Below are experts of layer 5 (counted from 0) of a mixture-of-experts language model. Rows are named router (the router's row for the expert) and show model dimensions 96-127. Each number is 50 + 12 x the weight over its row's rms, rounded and kept within 0 to 99.
Before each expert's rows: "comes before" lists some tokens at least twice as common just after its tokens as in all text. This comes from a sample of Wikipedia text that the model never trained on. Tokens count by the router's weight.

# expert 38
comes before: "tion", "t", "ation", "i", "ct", "ment"
router:63 47 41 48 66 26 35 45 51 70 30 63 50 39 62 60 67 34 44 36 25 57 46 52 70 40 38 57 69 49 45 67

# expert 184
comes before: "s", "ers", "ing", "es", " and", "ations"
router:56 61 28 66 63 59 50 56 37 47 65 54 29 51 32 77 70 47 53 29 51 66 45 47 62 37 28 68 55 45 51 39

# expert 133
comes before: "ri", "or", "it", "n", "ru", "ide"
router:25 63 44 59 50 49 45 41 64 34 60 58 62 51 63 54 51 43 56 48 74 62 73 58 45 57 31 54 62 56 73 40

# expert 179
comes before: "A", "C", "S", "I", "R", "T"
router:61 46 56 71 51 33 68 65 33 54 48 37 73 47 30 53 57 64 41 58 72 62 31 48 43 48 36 49 65 49 31 47

# expert 178
comes before: ",", " of", ".", " and", " in", " |"
router:73 45 53 41 54 45 51 35 49 52 57 51 50 09 56 48 33 40 59 23 57 36 48 49 33 39 56 76 30 53 41 48

# expert 51
comes before: " |", " to", "ed", " as", " by", " in"
router:52 53 62 34 50 38 55 58 37 43 59 44 36 48 55 49 26 29 64 46 32 33 33 71 55 50 35 56 40 54 60 59

# expert 123
comes before: "ation", "r", "ative", "al", "ist", "ra"
router:60 48 32 60 69 59 43 70 29 38 36 32 38 62 56 26 42 56 51 55 20 74 43 52 62 44 57 59 65 36 50 48

# expert 49
comes before: "\n", " The", " He", " In", " It", "=="
router:52 60 54 69 55 32 53 48 49 51 68 56 64 35 35 66 58 43 29 28 61 43 62 48 59 51 63 44 56 78 34 56

# expert 163
comes before: ",", ".", " of", " and", " in", " were"
router:33 65 41 45 42 58 48 39 63 77 65 77 31 54 47 40 57 50 38 29 55 47 57 39 71 42 52 83 70 64 34 44

# expert 66
comes before: " the", " ", " a", " his", " an", " their"
router:58 46 56 49 54 42 30 46 66 68 70 49 51 62 56 58 55 47 47 45 50 50 35 51 21 74 49 74 46 39 30 68

# expert 58
comes before: "|", "\n", "-", "---|---|---|---|", "|---|---|", " |"
router:67 33 65 30 48 44 38 58 65 34 48 55 48 41 57 38 68 70 47 55 65 50 40 34 41 59 48 39 65 56 55 46

# expert 141
comes before: " ", "\n", " 0", " 1", " 2", " 3"
router:67 40 47 36 40 44 35 51 58 71 34 64 39 48 65 59 46 46 40 19 47 65 59 53 64 44 40 75 38 38 57 58

# expert 110
comes before: " ", " 1", " 2", " (", " 3", " 4"
router:54 34 64 57 46 41 28 48 44 69 38 40 58 52 57 56 53 41 56 58 47 39 59 38 36 57 54 73 68 56 34 43

# expert 42
comes before: " of", ",", "er", "s", " and", " who"
router:48 60 46 44 63 33 48 41 42 58 46 40 69 55 41 41 35 39 33 36 39 55 48 63 69 69 35 59 56 80 51 54

# expert 114
comes before: " of", ",", " and", "s", ".", " in"
router:59 41 53 62 57 50 53 57 30 40 36 28 49 59 44 57 64 36 53 55 41 57 36 44 35 37 38 73 64 54 34 45

# expert 129
comes before: " of", " in", ",", ".", " to", " for"
router:87 45 50 51 53 28 56 53 40 42 62 29 59 47 66 52 51 56 52 64 46 57 50 28 51 50 48 67 40 67 38 58

# expert 89
comes before: " |", "%", "°", "5", "2", " million"
router:42 54 24 67 37 31 39 50 42 54 50 67 31 74 54 31 32 38 55 42 34 81 51 66 66 43 46 48 60 45 46 43

# expert 159
comes before: ",", " |", " (", "ć", " =", "i"
router:48 46 34 45 44 36 58 58 31 72 30 72 36 49 43 18 59 50 58 33 66 81 50 52 58 48 37 74 29 82 69 45

# expert 19
comes before: " ", " re", " United", " first", " f", " con"
router:40 41 45 54 59 52 53 37 69 66 44 52 50 53 58 44 48 45 51 44 69 47 55 55 35 70 57 70 53 61 22 49

# expert 31
comes before: "ence", "s", "ment", "fer", "ce", "ation"
router:58 48 47 70 59 67 51 42 38 41 51 58 34 28 48 55 56 62 43 39 65 51 79 45 54 48 41 71 38 45 43 37

# expert 183
comes before: " ", " Year", " Party", " No", " T", " Po"
router:49 35 54 42 71 53 48 67 34 55 58 51 41 55 52 56 51 28 45 50 74 62 47 33 35 52 73 45 65 59 35 52

# expert 29
comes before: "s", "ign", "ition", " also", "er", "op"
router:49 69 33 61 58 55 43 35 43 30 34 61 41 38 52 50 48 53 45 47 61 46 61 46 66 62 69 54 58 47 47 38

# expert 57
comes before: "ic", "ip", "ult", "ular", " of", "ner"
router:35 53 58 52 41 63 48 36 61 42 37 34 47 53 43 59 48 49 32 71 49 67 43 43 50 68 54 52 63 44 52 54

# expert 82
comes before: " |", ";", " /", "A", " App", "ot"
router:59 60 45 41 69 52 46 55 70 44 53 51 40 77 69 61 47 52 37 61 52 45 34 39 41 61 37 44 62 45 36 45

# expert 156
comes before: ".", "w", " York", "hi", "S", "en"
router:61 71 60 56 19 37 47 28 65 72 58 37 68 58 65 41 35 42 55 63 56 38 48 39 47 43 56 28 48 37 56 72

# expert 74
comes before: " and", " which", " but", " who", " a", " the"
router:48 67 61 47 41 36 65 41 56 69 55 52 40 34 26 44 33 28 50 39 54 48 69 46 54 65 67 60 49 43 56 51

# expert 104
comes before: "\n", "-", " =", " The", " —", "{"
router:69 29 58 59 44 44 65 61 51 69 48 47 36 34 48 55 37 54 64 30 52 46 53 44 62 72 67 50 69 46 59 65

# expert 87
comes before: "d", "n", "ly", "ct", "fer", "form"
router:60 74 34 46 48 49 61 65 35 46 68 34 59 51 60 62 47 53 61 69 44 29 56 51 80 45 36 47 56 48 66 41

# expert 131
comes before: "th", "er", "ing", "A", "il", "in"
router:42 72 55 42 40 42 38 53 64 36 68 49 66 46 40 59 61 55 36 62 40 36 57 40 48 61 57 46 59 48 53 46

# expert 108
comes before: "ci", "et", "li", "und", "on", "al"
router:46 44 57 50 72 50 26 42 40 44 33 68 23 56 62 52 55 63 56 36 45 57 77 41 58 49 37 60 50 49 51 66

# expert 7
comes before: "ing", "ed", "s", "ation", "ment", "ance"
router:59 66 46 64 58 38 33 46 37 65 46 42 38 71 52 61 49 24 55 41 49 50 54 33 72 46 35 66 63 39 60 29

# expert 0
comes before: "y", " ", "==", "et", "im", "==="
router:55 68 37 32 64 30 33 48 56 77 50 61 49 29 63 59 51 59 59 55 37 55 74 39 47 25 61 53 56 60 47 57

# expert 3
comes before: "s", " |", "es", " vote", "ity", "ship"
router:67 53 37 47 56 41 62 74 50 44 52 34 52 59 49 68 68 25 47 53 47 51 35 57 60 64 23 43 48 54 41 43

# expert 124
comes before: "\n", " \"", ")", " |", ").", "S"
router:66 57 69 52 30 55 77 21 44 51 46 41 65 69 62 52 52 61 47 48 47 69 57 34 46 68 74 53 64 43 55 40

# expert 18
comes before: "s", "e", "com", "ad", "act", "te"
router:65 56 38 41 54 56 54 57 59 49 47 66 48 42 43 39 50 31 38 65 73 30 40 43 30 54 66 76 55 52 56 69

# expert 59
comes before: "\n", " well", " a", "or", " ·", "es"
router:63 62 48 49 60 66 52 41 64 46 39 50 39 48 49 44 59 62 60 63 55 33 67 34 67 31 51 55 62 50 53 50

# expert 118
comes before: ")", "),", ").", ");", "A", "P"
router:51 66 42 79 62 58 61 49 63 44 60 52 60 42 74 33 32 53 40 53 49 48 47 49 58 57 47 47 57 63 40 48

# expert 30
comes before: "udi", "at", "or", "and", "ud", "\n"
router:59 41 73 51 50 41 40 44 34 59 54 50 41 50 53 39 62 49 60 40 50 59 52 57 52 70 31 72 50 65 25 49

# expert 189
comes before: "ia", ",", "ian", "an", ".", " |"
router:45 43 51 53 63 54 65 60 44 77 64 50 48 51 46 55 70 48 52 75 46 75 33 52 48 46 57 62 49 66 62 41

# expert 32
comes before: "″", "′", ")", "°", "–19", "19"
router:60 41 47 39 66 48 62 58 48 52 46 30 60 47 51 35 55 74 64 59 44 48 47 40 64 56 47 71 41 71 60 51

# expert 4
comes before: " ", "cc", "c", " new", "rm", " b"
router:60 39 40 32 44 49 44 44 56 75 52 64 49 46 47 62 56 60 51 61 55 50 74 51 31 38 46 61 55 63 57 50

# expert 43
comes before: " the", ",", " he", " it", " she", " 19"
router:46 49 35 51 38 58 57 53 48 72 57 43 36 53 48 39 26 56 56 53 28 40 62 31 65 66 32 52 57 54 65 48

# expert 1
comes before: "|", "-", "\n", " The", "20", " In"
router:51 39 71 27 22 37 62 46 35 57 55 58 51 41 64 39 67 51 54 37 70 67 55 36 75 44 67 37 57 37 42 53

# expert 149
comes before: "\n", "as", "art", "ar", " |", "em"
router:60 50 73 34 59 63 56 36 50 28 70 57 54 35 57 50 48 48 52 36 35 43 46 46 65 45 52 68 60 58 40 55

# expert 62
comes before: " be", " been", " ", " not", " a", " re"
router:53 59 55 35 35 68 51 47 64 44 48 42 49 45 70 48 45 63 71 59 60 48 49 59 43 51 48 39 56 38 68 53

# expert 12
comes before: ".", " ", " m", " years", " km", "00"
router:55 54 57 67 60 49 31 43 47 69 57 72 62 74 65 45 48 41 63 42 48 45 53 65 57 48 56 61 31 50 25 44

# expert 101
comes before: " of", " was", "ity", "ing", " is", "ation"
router:52 46 29 45 62 39 39 31 58 40 45 51 55 64 72 52 46 32 53 71 61 49 45 41 63 31 64 65 66 71 52 32

# expert 139
comes before: "ed", "ing", " by", " in", " to", "ated"
router:77 67 43 31 48 65 64 65 34 43 41 42 63 43 60 49 58 47 53 49 34 45 37 51 48 45 29 62 41 48 60 37

# expert 20
comes before: " a", " ", " re", " an", " the", " also"
router:58 63 60 32 32 66 52 35 70 56 51 56 48 34 46 50 48 44 77 61 55 33 61 44 32 49 44 59 39 63 58 64

# expert 187
comes before: " |", ":", " Team", " cl", " medal", " 1"
router:46 58 40 38 73 37 37 44 39 48 72 68 21 36 77 47 38 50 44 53 44 60 61 32 48 74 38 52 51 55 60 35

# expert 83
comes before: "\n", " ", "-", " 1", " 2", " 3"
router:35 49 66 67 27 55 69 15 41 69 53 27 38 47 49 39 44 33 57 44 38 51 66 74 26 50 59 68 62 76 60 73

# expert 161
comes before: "s", "ity", "ities", "ies", "ion", " ("
router:47 58 33 47 41 70 47 52 50 57 46 42 32 37 60 75 54 55 54 44 47 48 50 48 65 45 31 39 35 38 50 60

# expert 13
comes before: " ", "equ", " |", "\n", "-", ":"
router:48 39 39 48 53 60 48 59 53 51 42 45 49 56 43 53 49 57 61 49 62 38 59 59 43 67 56 50 62 65 47 68

# expert 165
comes before: "y", "ies", "ic", "ial", "if", "ent"
router:43 69 78 61 63 59 60 42 54 32 41 45 50 26 45 63 65 56 64 54 44 49 52 66 56 58 62 48 49 67 28 67

# expert 17
comes before: "s", "is", "tic", "ion", "la", "in"
router:55 39 45 75 62 63 62 50 54 40 54 51 39 46 48 52 58 55 61 58 58 40 63 45 56 40 54 60 24 48 59 48

# expert 112
comes before: " of", ".", ",", " in", " and", " was"
router:44 42 32 42 57 31 47 56 37 32 61 62 32 33 44 58 50 38 57 48 46 64 41 55 29 35 74 72 50 62 33 42

# expert 153
comes before: "\n", " |", " \"", " The", "\"", "$"
router:45 75 56 35 31 46 46 47 27 71 47 55 67 70 59 48 50 54 60 62 62 48 65 37 45 45 40 54 54 36 46 42

# expert 22
comes before: " the", "S", "P", "C", "See", "M"
router:53 40 77 49 54 21 31 48 51 55 50 19 52 57 45 48 41 51 20 22 40 56 62 57 61 47 69 53 54 30 41 55

# expert 168
comes before: "ed", "s", "ted", "d", "ated", "es"
router:54 51 36 32 40 52 49 40 44 30 55 48 53 36 36 38 56 61 28 53 65 37 47 51 67 54 37 44 50 53 65 59

# expert 9
comes before: ",", " |", ".", "–", "00", " July"
router:38 53 52 68 70 53 50 55 40 49 42 64 42 49 52 40 47 45 65 52 47 51 47 41 58 38 62 72 49 46 25 28